Experts of a small language model: 16 experts in each of 6 layers.
Below are experts of layer 4 (counted from 0) of a mixture-of-experts language model. Rows are named down (a neuron's output weights, with its number) and show model dimensions 160-239. Each number is 500 + 25 x the weight over its row's rms, rounded and kept within 0 to 999. Numbers have three digits each.
Before each expert's rows: "comes before" lists some tokens at least twice as common just after its tokens as in all text. This comes from a sample of Wikipedia text that the model never trained on. Tokens count by the router's weight.

# expert 4
comes before: "\n", "\n\n", "| ", "The", "==", "|"
down0:514494531491464519504544511475501503525543510491520472473531519509472517502506531508482497528508497493460468496477476481524491477505515515485482491520495469471497499526512505482471511504473543511474508537450462512507456499497521498458488509
down1:470463500467542488502517545482501527498482489489472483502521472455477505493556467509503460457522526493468521534558514525543491467507478491518495476490534476484525517535482455485514508509524515470446517455477511456484453500483511522514513503
down2:539522505494475535498493459459564474486453517512483505526480542536503549524473482488460469482508515499522487513470521534504472513459514485465550514450485505514505531498516474500509473503528512457527521478520497498496531541545504498517532515
down3:534487514503517513506488477483525539526473496507469477482478505496510488507499490502530496481493506491514507524513502506486474539503545485491502555528481503495477482469541501501534488491530507521527505479501514479503493501497500469518481498
down4:504475475488478525529484501503513523486477495455512459532477495522537477524480492489529516522516518523435543508469510512491486515520481486454496510507511535484446520483517544508469493498537478465494502494494535520499478513485532503494501482
down5:527501453503520481518486516437541473539532504516470485493538514470497504536506508503490445451516472507479525518475540504450498532459504539474449502473498552466471483485513547469518512461503496484514507495552499513538557525488527498520489460
down6:561497442500501445502491522513530494476510521465497481500493497480460481545495517486503532513464490515524508488489517495473534531497531478514536496463533519489496459503497502480492459492485489491496490506513483479455482500514477535525507485
down7:520482502494506543450479526473507541503501474499483516444480452509505533472505482513515493512563526515540525527480525539521520474496491528487509500552505486532538475512496512484529509479471484468488496456518566516519405505500462498486523518
down8:519492484543512541461458463477492515515494487527475532550481504494519480524492517523503527521411508531493537481460489501496425445508465533515529505525516549451439440557466502504474485452511497502494481514505491510516525548482536566466531453
down9:539505528514454511513502482487508516465486497516502495498525539494511491475448481438478515448513489458490501513522496526485507452518486495529449540532529480506529507503480512480436528500482466515498492503515479510500495520552492456503496498
down10:525488508536498490522464490507514494512545468487578523512484496502490458534498486493484499525496524507509452500517500496517497490485499505529503478476509496492575467549491514460487527517495488464486453447533493510514550516514495491476529514
down11:454503521499454480503520510510484507543483497452483513492529512495500481513483548521524491507493513546510471499505521516493531494492512532472465502475548509501494543476503467532447528487481480496489511518500514491476542539541455466533510497
down12:517501520516469539510498517482430513520537504499506490524533498480466488473508492491472482482508473500492530527474544512473515521510465487516509514509505497518517493517475483480532501482513507518535490516491482502524540509477483435505504504
down13:509450488541533469467533487498529487539476504486507473447528467474500489503497511484506500519484501469445548504554494522486520536466503481498525493479503544522508511566510529536492535512520493543497513502537485489517495512486505502502495531
down14:530486492486486529485466484539486470501534529540533512486468518512500477517550515459503525510510498534517452515482518536537504490481483515517505551552536484519511519503512482487530478497514526499486486501511526464484491505509469539510489506
down15:522500519496468513495480495501540468505475510485543511505516475541448514503482496452475509503491514540523496455478490510511515475488483441516558513495526450531526471480502519514479494524467506494512498537497502527487535505474490492521491534
down16:482521483474502511515500489520470515518518483537491528501513536534530522495537481499483501511547521547496486459481524511499490512516483569523512548523531472479525513483517489556542525511517498508490504506492537528514538469471510505482534494
down17:489530527486546491470539500456513468497500485489500531486470501521502509502527497482519493515492497491451473540496519476525517479516504531491474473499490484509507472484491469515549487499530501495486502492503481507538483520497509509492506492
down18:552478499519542502496532474520550488535515499501504530536462499455472481492547459502503464478498526427465504463510519500491513474477494478477507480506516492508481513448476513506505477461483529539497501526485472494506520511521503556460506444
down19:491521510479469493498521484495513529507487494494494501486496495488508475535486507430465513491516479526509468502554485479494528495504504524467487514510503527541516519490525524504457458507469519474551532484499489495473480543518486516536513536
down20:477511513489527498493505504519492491512489488490476514576499510490511538459499445489489525504513516447520462515517534511490517499489537518541520520464475537478500496543526524504503496461509540523502499519522535514546520502508579504517493571
down21:514450506483476513499487513477493532503539508491497510469440464530457466516492520493529520547512495517511492510490515488535503461503520523496502480487478504530485490492474443487502473488490496551478468552565493483508511527489519528536490487
down22:488516445475528502553502545508521520489498490506532509482510450507529509544485544501504480554461541501470485474549447483508474549550501525528523510461508469475498474501477490464525533539492491467488483493521496544507504490489465486512489495
down23:530507522480523463538458441504541521501528514496501510514477489525509505527488528535469529504519454512469504539523504447478554530480549524505484477535516514522526452483521512502500491528494477494572489453496464510453515510487521514561515514
down24:491494468516502444514521472503511520514522492528487511488481435509489513506483507512541448447517486553499518475491483514522493475532506590558504465496491491482496518524447542519478471464476509509525504491482459513473542519559497539464509485
down25:524529497508471476516518501496498478513515454490477498482499477495491512542484456503490467511495517518510501485548447527526494481548480536489497462489484508517471467467520523476508524562531475491443494549492532511495495447436439494436505540
down26:520508492495515508518499519530459487453503477509510502475496525497528507526528477477505501532543448546517533503492510486557464452600500513510494520499466453470507500466478503506537526520497507495494513473519472489479482550505446483498540518
down27:520529477490503510523519487495451475471493508551469523484483462499520521485498482546481518477500516503485527471476490513496478458510502515478447532470476450479490459498527509491500506470452513514489505513512486528527496495506504502515523510
down28:533505521488490492478476480535502493473546541502448509484484537491508465491531500503442473460488495493500476522468551521510490531515501524485538487524520498417493510539532424497474506502507466475493485515527494482497495505503517521506529478
down29:470479479500490516466489461536553509508510498458478498504511524538536486506512467522514495492494534545521521505497484510479487485496474494513494503511451489490506503485549482488509487491560553518476515463503503461457461507506487509491531520
down30:523512508500443507485522485500509558496486535500523458516488476521522499517525504525500503506499460500524500460516503499441470505469485477515496474551508445486536460496488537552496491499464465478527533515513461465506488500513504504528503487
down31:514484508478500489545482489482512526501501512544533512513505477474509540499482539482501502464473495484476517444490431510488534486530480446481518474505495488540500483492514550471494555511496490471480528486491484529490496540493479501484493510
down32:510538545526537504499512541516468496514499500482506492526438519504497504491475450501508477515486444528466494500487508470520481477430493489535530526485512502491530469492489480465539466519540533456496456522519552452513490512510518495502546490
down33:487514506511505450462482486465488480522524524506563506444508485516463484493520484487488512509471511503491522533501528476526474500510525503490472492471534491508494516525493554536471494532480518507510483526515472502508521491501513497514514530
down34:546477480515487497516527490486453497499500482504537505452503537547560503522476524540523502535478485444517494535523477515476469469495512531529501456487486486489529504495508504539472511528533513457527496467545497498509470508516479462488530515
down35:511487537494466536529502501498466439480538511500498518530491516476508528488482503529475506545531512499531482523500470485501473535452481474538481510499488528548519479516473450511459503529508501483548491540491482506492474486487510548507527464
down36:469513501470480486523459503489493483530474506539488471542472494496496474491473515507529488508510456549503491504512526483530550500505456482530519514540529444507476514514511498509516519521508487481506521544461471462506480543468525527494478507
down37:501473515518465509494438501520488508504485517547484510534506501495493482507473525543489501499485466497463509486538461538524487502507484476496486577476468484513515551525461508513536496423442504497521470476518494458518520544526452514469517483
down38:494496507501469507498506491497481507515458469565524515497475498505532524507528516502475516525508485506480471471477496518561503506541479470471496533467503474486516539491521513505508482553493516508466535511518560537540516487491509483459518451
down39:511482516499492499490470519501496490536474510483532490481479495487500482492472524544491533517511509458467478493516492465459449481471521521500512558456487542495530520502510526525581499479526487526499509555497508484468517512489490495500538494
down40:498517513486526508493511508494478522535504464467491466500489517527514498508461506501498506502468516463542503482549515499497485506497479515493512535499476528517510497461499501473478526506483487481493504482516512493538509469532535480499537534
down41:492513476505503486518523511473484549514497492562524529544504485512471462510490466535515458503476558460489518459523457537497541501529526497468500492502571480458492524529495455520505505508524488529498535503494486472492504511513479517447544503
down42:543462499526471493537501469513488503502490564526470505538511496525510537483503512482547481503511482521463465481514483505453521479471476490502546544515521467500446490523501526489471507489531507508491494450501499493532577526476506486456444447
down43:527462476512510515486483504472486511517539493478493517480517489506465518511505471479514478514500550476520512511460481459480491499524474523486520508488477505490439521457487465495480530491476461481530501528497487466521485508512476541519551501
down44:456517485529525537493469544517515460531482464522508461516478567486472486447497451503514495513506468504465496512503479459489488503464494503433537546540516490480518535479457450521512486511497484494487475530485500484481494520527506517528442498
down45:494508475495505485484529464501471498503525491522466523527509537498438535466525502526519485581482488519539478504479513547524486525476506496479512495513474492512470493491491499503560491526476489542483497501510507485528474455520542525556529535
down46:505494520499534493484501564487495511573511495468511484549498496545535471506458550481478470508517510528531492466505480478488524475536509523553520473470495491485504486494524496486503479472457521508477500496508486486541521521469502511466461535
down47:484523506455501477515467501517502449482491477493496486504498474521505513465502479532533495466475529556527511482493498479493502472519473496485479445522498493504459488515530524504504461540480488533526554503485495463487492515523538528463497496
down48:513488507494472528540497492517497470523509510523464549508503502528503500487425509513468508507449515480503513484493552488507495458510501444531518464528482469493480529484519506519483514489507549497482513495464505495502515504488472531524531512
down49:532522460490525499482521501496459499540521460483472490515511484477491469514492468506485526502490489524528500477527538505497519455494505531526546514474506485488503538499472511440469509505493533470491522563498450497503512472479507489444491486
down50:511493493490535502513510519492493490454502482497493518483550525524511500515483465499511504445483521481516492496505510460507545445552507475491502478473472517541531508509473459486493518521454478521500514525488462539492486478480522489508492506
down51:551510474546474457491522514525499505475510503537516539544505473505475526498476474495512509459490554465501429507498534541499536510481463519561486477524507509481513506512460498517532530483484504528484485497530513541492491457453500438508497495
down52:447453474480495488473509487455519523520507490467454505523536532497464550528516470506484506489525524517556529477481497454561497480523466462491489511498527497472487473501492514511542537476526473454482457511512486477494498541521508503499516503
down53:488498536558535472541435504498493536470488440525484502475508530510547519504508531482463512521498506521533512536524537483538498463511532472510542477486486491487532530493463482519495507514508464500515476469524519479503502495496493511481489493
down54:495529498531511460492458500523486476503485501467562471463530483502501480478503531507495485498478490518527509491488534478509493502504536486496493522494488546496477486539469481505477527500514476453520492484508458486531521502519513510515556544

# expert 12
comes before: "0", " | ", "1", "2", "3", "4"
down0:505523510503488516496532500504482506490475499510483503495515447506502461493548494555509476453518529508513505520502524504471513518474556505504494493487477498455522486517515452526498542485513524530488467495515534487497496508467449481476489516
down1:498472468465462540482504497541483475470473495482488523510476494515545504483474497495495489466527514513449456459506476494524509519473498490468503552523482547502512487502498506487510495515479485543561517497522487502502512488468517470481443527
down2:512493535512555549496517541491467510478478511504474475523514505503469509492502486466503494538531533486543490447453502511471462497494529519471489481490488455472495525495493496475535493473526516474509505546479499485503493471486507516506486452
down3:514509455510533528505508510496526480512536466537491517501497531462527527487541512527492516454484481495523508484493509518494543511516534513508495515519504508496501506472504512521497523478507506498498486477534542534548480542505488527544485446
down4:507541498500517499477493527513533525491485539521515500455527501498515506466510502544473506528463480488503497520512557457522525475506497522462474490494475505521473487497506498478479516487534519502513511520483466547506467528494541489468502510
down5:524436533471515487495481472479490518474442492483489487493523531517467515522464503520483516515471498502517521534478454515493545477521487489472502457527480494512473471527493523474471501482545523510487500507503503488527463443509523458481506540
down6:458479491521474495437492521462526481537475502457488476512511421497480499530485484460497558461513499519473501440524472496485506520515530535512527523490480521533462499506502526494510539516524472498496543512478509529492499482519521472486509558
down7:509489485517485526558544525521530518546488498515508508488488509503517456502533500462523497477476526503486454475452450470493482490508514460518466506526496478517460505530543491462522494463539482509500494488525479482508527508483470494496530507
down8:506479444484492510478490489497502521495490500504513452483458449505525552536493524496479555463488494501511482522520524475492494459475518492550497502469501490493524470493516535523515567508540507516460463507478534519511474564424525468497484501
down9:488470524476479492446464471489515528497492469457532505479488524529481499480548484525485550452526495490507537511508486487489477504489504483496507513532502509529460522525475439489483471522489546496504555497494552510533454464488495478547460472
down10:483496495517486490475540527451511438515519527468527467530547473464496491501530531518463455497538488473451489508545480460462467526552476460486464519503513517498519544495490480507516501456552513505541491489521506479506487520497494457442493516
down11:464475493460516483487520446547528472477512431504502501492468481500465443498476449507490538524474484437503526514494451540460461471493530493462482507461466514496500528508497527482485510510439479454475487490473499490495508512505526523488574489
down12:492502530521497500470473549483448486462531522509503463519485499512522484527461532533543525500516496476465495504454497485523519544465471506541478497502464517513509468486526489485472486481548453523489496507501457487469545446519496475470525489
down13:462503507503495521492490532491541490542562474511495482497509506464467489452533528487477476469416525496474537483531502449508545501535493526527508513481512516496467507517481492492522506559479493470552493470493500488534501509507493489557491483
down14:516521531486494458486486490525535523502506481512493503513466523474481521481483496532523490474483445535518480506504472515498485478482475468457482520511446487521516517484482516501514506482472485495512505520521517481543523512487510494469457479
down15:490470546496486517518558456528489534481545462484492498444505523473504507482489473496483515521502531497462500496473504516528486476491494507519500487447523482559494472458507553508520463499506495506508480473478486506497493506491509515533541457
down16:511497441466498487474504547493445491537514467520522466522501487461488510483493502481504505474490533502461455497531509555543524535518473474512524485500456525510498442446520512496494478521516490544518501462525524500498517475527481529500469508
down17:521489475473550477489479481498482523487510515530525521478527541488528470463483518479479495539523515495525519515500504507534485495490508473498498475513524498537478497509492477494506491471474489473500500499477519500461527455513523457537466496
down18:519503520524559461499533532519558502497484521498538484546500530526463508497510502472538476516508468498518485506496462510504548493517476494455531503486479496503486495492457527544510455516475507452491511486522504521480501562507535491457492542
down19:494509521517507483471488510524546513446509516475515497522518469523498496506488455465500464523543499527534460516503547500514478503462488512485519514482481553488489531506503515499519494437447534482474500487483502486497488476546493477531518515
down20:472512484495516489466470501474433485502493494531510474463503515482481530452486544526492467484497493490518492520446493496534519509476524482514467495566505546513521495473481498511501495523488518504514489529457496549513535504534485488503505411
down21:508530454475520444518442502529459476497544482494521470502482510514486531502489489531490530497491529460494503473474514517508510489458477495483507521503469550482477501494489528525511528472485502489520517474483528472482478481520488511463471508
down22:502507487499508516497489480499516572526499470474499439493447504500490502447512501476476501475511515506515503500519500486541540468474499511530518529535472497489494534478492506483497476507468462481486521499498538496486496481470505508509497438
down23:496525466473485471473490494466487492489486515475501538529469488505486463506510490479500498497540463521496483526504502546478485484472520511531453535496471510470488534507538486536521516511519440525492429501490456505499507487502556509475497517
down24:511480531471577485520480514485516500461560491457503484504503486493470462480514484511534496507543514538511476524480448532506480488477469474484461569488480509493539460549523486489530457506502496508530488503494541461498519500460492499483489486
down25:459537473520519489504500467501485514509509527555499472497508486453487486517543524514506502472484534532533446472503458476517494494484517512509495513511541523546518553489456490500485493488492523511491538504462524508498508527486518481491453496
down26:488455506516542526501513514446517500489527449471540473477510517536517487529467458474493494536497493505494558491520516476530532516507505499489495464512535473508491510465513494493454510475503502478564450490497470513496489454522498469561522495
down27:501522512489454529475473446511494538500503499444488487464524526498507504532507514474521482497509486483530502551507471515514478549496477538510501487458476524472497487518503512470571479534497469462545514521466529539486504502481511538491456473
down28:503494494516513474480488500479487507497508536499492486507484492544510508480445463460491464461449572535526468519527503524514488547493526462505514466531526490509496534542504475526558510471507492549522505481490548516515492483520448479556523500
down29:490510496500489463544525507461482413458523512447497526460497518521523516495513482458500468492532521489468527498432494439532448486504502474510468489483490483500522483529505517490513507517504519470521508510525495479478510515501464512479470545
down30:533481482507525503502487533504495566493494519480514518499490479488487507474521534494475505485502496516465498505532510478516532501500552491492498481509501482483537524542489520552504527522472549495434509477519524484504507507480518505518528513
down31:539514522535501536497506524481515512552517435469494461462516500472506515480481494512497480511522503495505486499526495468467458530532477511468517455478502464519478492489507526491483533481497490497546495531499508504471469504523494491496447527
down32:506505512487505541470471517493538552497529502449513490505531498502435455517455483464537472517496519502472485512503456560524489511493474462472433523510523533493525471538541513532530496522503482479554507483490504513519496496485476563473504502
down33:544491523541479531489491468525517555499511470490506481529509521554482463488535497510525485525456500491505484550515461514498495522512542506516502509526494498502476526467496451547505471450451500506521515492480531485474474496502481455469551528
down34:493502483476500500488466485519534501499510524506532522477466425467474497492478461491516502498485466507487509515478511502470507542515523506468490491507488462506471491510480488517504516457509484504473474486510494522468487513509525477460459469
down35:500472493485501543506518497504516490485484502469512511482464512555494484498496478519499509507498497473567529493473543462503519490428480517506436472518514520511503465510471522475489501497465497503490472464519502496519504469429482486502512503
down36:506493486493518512508517513526479495549523536467487484482495520505522461493531505479478511555484543534549510499514531495536537543441530463546471523484508536522527513525500490518507526540479477461490519503521504501526476501491448512523506481
down37:472499484460511468515517508507486439475480512485522545504507462483466537519533531585495491513491510502512495491466532514483512497511465479497468515524478523528513509465501459480492485487472511541449536507512507515523519533511503492459539531
down38:519518499528469453496456480478516522511532469474515497470520467509534472520489469482514480511505499485517529484461554547505492511460485474502531515486535474512476563497519482488536518476515487491492499461509501475514512465552506471517533503
down39:505493524520533520478471498504514463520487499509533467516523512478454455513477522508534550539520587505520543517497470516506455541524504552503483511568495514491475568456517523475466518546498506506505501494492490499510515490548536479489497488
down40:498516476496498466483528515541472489511528506509476516459486539482465536494503500465517470551491484503468497492480530535579494509505480498497504504527543532505486482481527508494512458513483463498487544521466488521515502494553532499494500517
down41:531498501509455493482460480479533487503459539480497482473483507533512486501454537546481471532502440480497459475496511517524477525491504518479459482514493482477508524472526506520550462517528466509503536550468502473473541477508484542502523495
down42:492473524515546471519508526521500482478470526504500497527466479506490530507499492455506465510484457486502485553516496515484499477517506462478495509500479534521430528482501512473519476519483525502548484497505502462502502530501489483510470489
down43:545534522496486525490473504487469526506496507520497516525545514520545512491522451502486473512501492472431491522517485488492502490456455530502510524503497526502516465541492501490482478464484515494477508438512538518464491485518509470510459503
down44:470510502497508425495532530466501494494508455481491497537482498493465490446488507510491495506477516487485535441482501517498516484546484541512444507538481456488495528494495529457490502569518483439498503486479467492465533451469532471500491498
down45:468494552523504524457512493521500442533502519499511514497544456498486510469524484512550502483508496488489502481534562524510485515531440512555497491488517462551469488508487519529467488499489523508499473510513493517446499473524507498476524516
down46:535440471546508496499500447485523530466560485508521539487463496470469504482512504459486507491506476473474526521504477510507477470501467492472462491469469495498509507464471500502493475471519509470479482534520538504491493473504480469559495484
down47:455504497536506500493502456518475516531530488484493521515520509472500470526482486536433480526493519485507443477468524498528492465492518465486524459513451515459496507503516536565477520468512490493517502508479501525503466491501506508517478497
down48:447488533452523534505524493488470488485491513483519460520472513499499506562484519445538472540519477512492479527447443470475485522489514499471519493514552497503538462498535518510541459524473495454451483538500530502488506494510477554557547485
down49:494531499485485497470519467536525500538533520499484485508530504527480515516535488531460518539494476503487497504476499485500477466517526515557473555461490495502535487494525517507531542459482466503493452487485550498534515486511471532540538541
down50:516510520508486443473488498484486533510516467507484500567537439524486544521505467464533495477564478463550516512510464521497545506538477537526512475480488479499505490450500483491514493508509527522539491522479491517500500498526511491479518518
down51:527513458491487519490491510519464509490494476483511435496492521487480476495507474472526462489511463467502542494519491509509502512488521496486510516511506462497484458519492534490499512466572481490513509535518470481490526498467515510492490516
down52:509489508540556525502459502473460486495520489557455504487469488523509519460503508534506514499502465490506533468481490503468495479523487477470512466483497547517513458536514541504505447461474472497512472503480488490480491515493501466464517502
down53:540527483499523481500472515555467533548465503476473543479488496531511520514489468523501472503520474471469477506522528495507491485520524479495456495488497498534469509501509506483471503491537492531466507475551527463529519509492556499504480483
down54:441496527438495471481497451498537486474505476458510525512496473474514500518517464517494518436478494491510549499519508525492560503500524489480486489478485468503515486533489483461492495449516514539474506500479494490457494521543486510489465457

# expert 10
comes before: " | ", ".", "–", " |", ", ", ","
down0:494485474498506454522482495478496510486557525521535533512464477483501468561500549498484555490503476519506500485485478490508485530484498494507489523517492479498477485493492498487493478495483517530465490515495492467477487488484521499545541523
down1:523554507472466504536521450494515501473536462509493477528523477515489493561497475499472513506503504486473480522475512490514497521473502432464486584483478467497518489481489488532493493511524473481508502532471475488507472539532485529457489435
down2:499489515501490462516494421536481500504539529549474515461493533521522503529500460454465526539460537490481529510510468492475482499471516494473510491473470483498556507484511511491486501485471490488487489536525457512488508490471514545496534480
down3:492525542484544479508499541499486493465510516479519512491428471486468516527489483475528487492509500520496546489497524512515474485520532521482517506533522488506464481482494484518509486512519541521457519524504516540522522500503460525448534513
down4:440521507487487455482499534502515518481459528491492483459506463497532508517532523505541507539483498494532485502522509513515507506535508521500504494498514528486483493511532469503469554524486522518488516501485484491513477520510512538500570508
down5:503553480511541522535525503542530465494533510524480480454488527479518531501500505545518506493508478524517499449497488469508498504472529531496478489464485464458487501495541465517474488523499531499487482453527525473497520473473515501465482492
down6:483514543520508442528477505509505453527470466501459502509498491498512513500501519513480469508501475472505478456486508472454458502491480505510490478513469510513516529459481503518455498487501521531495510507449486490517475500509496489516481486
down7:475525476513474498505493441505512493551476474523493513497514567475494488514496519517529505508522482498540523508498508453541531533509476479513508560459510487518533491480524502523534484467560510542491534505484487523511508475489459503482506478
down8:549501461441519497531482525483491491450505523488475495527459502508509503527528493494500486465522497526478494501482489535517538452530503485475530538484487502491479475462478506486461481510503465504512529482540477463483483575505490479527506466
down9:513496526488540477474495486491508500557452504509479478538520510495480494514490457499513546493473482520499491534521525525487460513497504451490530507470543482473479457491514501489480538472474533447482511494471493500512543522479468489524518498
down10:520479522479525511517515483502505498450475557518476478508486476445503525532512514518493502463494502527491512501500487544521473495480467460504489479501515495516455496458488490507506522504482505512463461477545530471506465519455534466511478461
down11:514475495481506485506531541500467462462468511479518508479521495483525529511509493509532459498473508537476483495438545534554494463430482481485444445501505450477519498514472481496539512488549523524534487532519553523562491485513502493500497497
down12:490527476484513495516534519520488535477505504496524455448512512503459489450497499502491460504511429454523494538501504511465558527512512487500523498477471508482523513473475506504497522508523487580503548475502512491486501513466517444517504499
down13:518504481478522502514542503508474494532558471464516471503479513470478477523448479490487525510520516540494514458542530509511477478507528496531464489477471490532495491509550488514485480505505497479512466505482517515475521464513498449524518499
down14:511497435521493476481464499478506513523427480502507468495506458494487479488500520517494508458506537527480478546504474506525518510512517537499558482498523468451468492457463470521480488503436531489479530491524524502538487469488511442495480490
down15:459501514517480491529494476456516509475507500537505522481460482538491527471481510513439465517477501514530484496531495494517492466497526532509501498481537529503447518485474504512527483507505533499528515490515523489498519505493476501499516537
down16:492511479449471491527446514515509481511488478492459480527460500487511524503504477486511446461517465461492531514540475517501513454520474497516504547504478477553500508522527501524514514464507482510474485555524493489542444509510500520512512541
down17:533486492495493492519500489487494516498508521523480503512527507495522481495493497466507482523477499509524544469503510507461510513496461503505517476542487486503484442486456458486503548451538530535488494504489527458506524534507507540520548479
down18:527453482576531452528486456488519504472506554507491503494477495535494513517489462487528489512501506518524479487464488466487452538490487478512460535522505515503490485510474516484459501468479513478528485551464501488524503539548515502511463484
down19:517503472494485491530475469469546495506481478506490541535548499498549517477548506487537484499513486499501515477512464501507507507527532519469520512487533553446481498474467507504500475520449515483463477493504494506522494529496435529501535517
down20:456526498457541527484498479556490471532469513507475503481512517457514493538493480528481510423496458497503511490456494479532518463452511505457510485498514498477486508485496528486478471519517482483464539465477463542514511457470509518480499493
down21:545474526552489505468498521523505496509492438466512562454511480505466540503471541514536471486515500520484540512474498480476461461516532511495512509525480525493501513495517487483505510511492494503499493522452529531486502516465508523479494516
down22:516507518464501548484497437537491515495525501514482496516570467510512457474493495527491485520547446493508519497506540495536535535521509451509555476538496553510515490495479503525517488528468499516531529479519486503519486519500513454492471482
down23:527490496496473522527483481494509520511513518501499472518500483486502484478488450517508480469450481443528488544525499519525490496464537518470528488494488480481468534465526503553488489547536478499498542518468512510514492490531472515466549510
down24:510505455524458495510529512477482520490487459487539487518511491542516523548493497497506485529479528495499568467526467474513492500486493509473523512513465498493503493507527530476486511522536472498515495474496534493510494494490480494503534518
down25:440494498491508502476508482505492516473510462521539500507478505523490512452471492505538505532540509529503485486463494487516516525532539495515520484501490520481467502497482498501489513506521506556502543493459490500493497521486483522486516496
down26:498481503470494494490437527541530501552439473514525525522525495527524522517548535459489486540468462511507493483468509524471527489504483496456480461507510551479532515526519488492491510451492487505440502452481527513496481503519464480478483523
down27:502493504506563506493497543502512507473501459483504459464520484488503447473489498544501499489527439501499493510544491523497472429468467544528461479461496457505503531493497504467492511514523503545483529495537485481526455474538505523522511479
down28:519505521511507506536532535495535485525472509476534517480549474483537473506500480506493478503504508531516493524514479506439501484493484484517482506467508479516523468475502494467500499500506493503536490482516472512464500469492507460507480527
down29:516498491482462523502506503503476518543527456454473505462522526482509530500522512477446516503508548511490500486514520502472487505517509540505507510472492498529537431486502481494528512494526510499480456475506515523479507480515517465477456506
down30:514547479530493532466511528497492482502505473478460499469454489513481515492502478513485519514522531484473485477519531592553483469499476508484494483530484478502518478512489494516487468507502513474504477476540475483462505477449508496453470531
down31:542492524500479546484491465494532519544488535513519514498456467505527469500523523485474495522486466499477498504507549479509480494483496502467479537497474521504525522507523516518557475501514514554501516493527504514474506467523487498510499485
down32:509511525475472473477519526497522510488453512502541508480535530497522508477466482509484529506504567489492532539447524489517518496520558490454458500534485491488468484510496493517509499514481504490491516510489530448454443561510531484499537510
down33:515480479507492473502531493502481527527509496446484485525558535512473508478488501495489485510489511514500525521536469492456512466521504492477479501505518473545485540506514494484476449528475492455504480483465525459480507510487460477531494486
down34:491535486473504494492504501489496521508516473481512504517516495499510564506458479507511493500514510498477523457512437483504506494504505530530495512507501507490464483499506536430473469479515490509493468485512500485531496512463474542531484474
down35:512513510490516535516536535504494503504480480532491514457517503509480497497491505451468551477446495500483470513511503475515512545502482561466463497489538536502502484508497494496519501525471485454469504502493516506518487537500506513502518521
down36:465503510459543524479528516509518524517484527483533498527508490526528506504485462531490472516484484504508510510501489458486463511514505510505538485477478499460527524472474467502497534530498510532519510489539484507533495523470472548478480518
down37:482501499479497503525510522493514514462518507496469525504520523507478487500511520528455498478493498488485475470527516520469491509527471541539483511491463519513490507490521532486553508485447513467469489511503507514493518517525474488482506481
down38:492495517472524504500504520436490502513529490500470476506481523493474461499513439451465484522505509463527486492501525487483536517538488521488521461490495482502489520513518532507499486468550493520497498493493518516456527514498495510539490498
down39:538462527486488534504526486511539498518509498464499514503510479473515546534512494478510500467481510461471521487472510539474481532498469512505488505477494533483540514562496519521493501511484476518483490543478514499522465522505481488514519494
down40:485528491484489497418486466453536530479530532443501520512507490517514488481427454489506530501486507464501520470449503530517472496516519508451521496533463485495485527495460471466523475495517519508494505471507502535537498480489485467473521448
down41:554537504519498492487491480519475486469469508523484548455506481491489498503492459527533503436523483461501484486488528514484466487519483532491505507495476492477453497503518466536454511519523471538477479538498521480576515508497562514543451514
down42:528536523476513432502469475511537514460487500478513487470514523464465506519447469502532478478487523507506497544518464481455506505533475448536528546444509504450530458485504539492508470513510480516469489512469496497516475498502530478448483453
down43:496504496522470486496486508485547498497500521509492473544439487465520535488516558533500467473476498505492520525511499495514503504506507510514524486491443496505532478476451479485517487504474538532497528514488498454511508498487511504487504533
down44:503498504513503455538489533513503564471495530497489503513515501532501525500518541486520529531490480510489492470497507468450463536454474518488438435467543524500474481503517491484513490508488469508458506520477518503514548450509511476515505466
down45:502485504489501513524547479530514507530519487489469516533495530510519489485515495467422496476538448498520511502514500485496468483507457528477495544482475567506485504464499525491446502486528504439547530531487504468507512471461479465508525500
down46:418496451491521509485468454487517525484499488504498494481537540513521527572524509458468456502508482538573486466463516487473505509520504494477488530503468516508504511484522519457482501478571461472500508492476503512506506503476509476480508483
down47:551519477482496537526482510476489495459514484485474516509539484504456498483524482521462533501478486500521505524506484489500488491487533550502489466531473467495461515484528537507466492483485516493478490506526517502488544531479489528456473467
down48:499504504510472518476497505534494459501495501495472468471476484510512513507462508534509502455519515506522485482486471495495502495546486521499502498527475505509534473497489467495514501476496543535541478481510480498478478514521494504488527514
down49:496476490495498460480538513520500500510517467442546510451542492505503494500526503536482509504490495505495523501521509510506496457502522524508537496494495511510470491472509522464505478495519447465525488493416462500501496527477497507510503485
down50:527534475493509492498477492504492478505553498453545477493512477543548502493516506509524453500454474490522488505513532500512492514471505528512475496504501435523508518545487522503489493511490486476505491567523451509481542525510529489502536533
down51:515472504494459534485455482576517492517536518464427514473510512481486521498496517478497523552494457516463487508507499491521524491500475527532503480518567495476511500473503469477492519497534470539478479474486541513533510484495533480535502521
down52:501452511483484435515490473472481521560511492475468545509464538503474531471484553520574553517490537481499501513514511486486509527493527510485459500507506470518496521473501472447473523504509520538508476499483543452501492470483488499547530527
down53:501521457513551462464520436499485517500494513496491519479521508526481469480492511477465486496477515523484552488480531514473482511513489507506530533513521449468519486506491507510497537460480482521502497486470469519515471538528432468512486501
down54:479497526525457532510505523567471472550485549457480523469511466465540496492498484502526504517510502493480515558515504518482454486498505470531478541489497481541485491519537511536496475485478525521501542480516423516499504550474531528484506448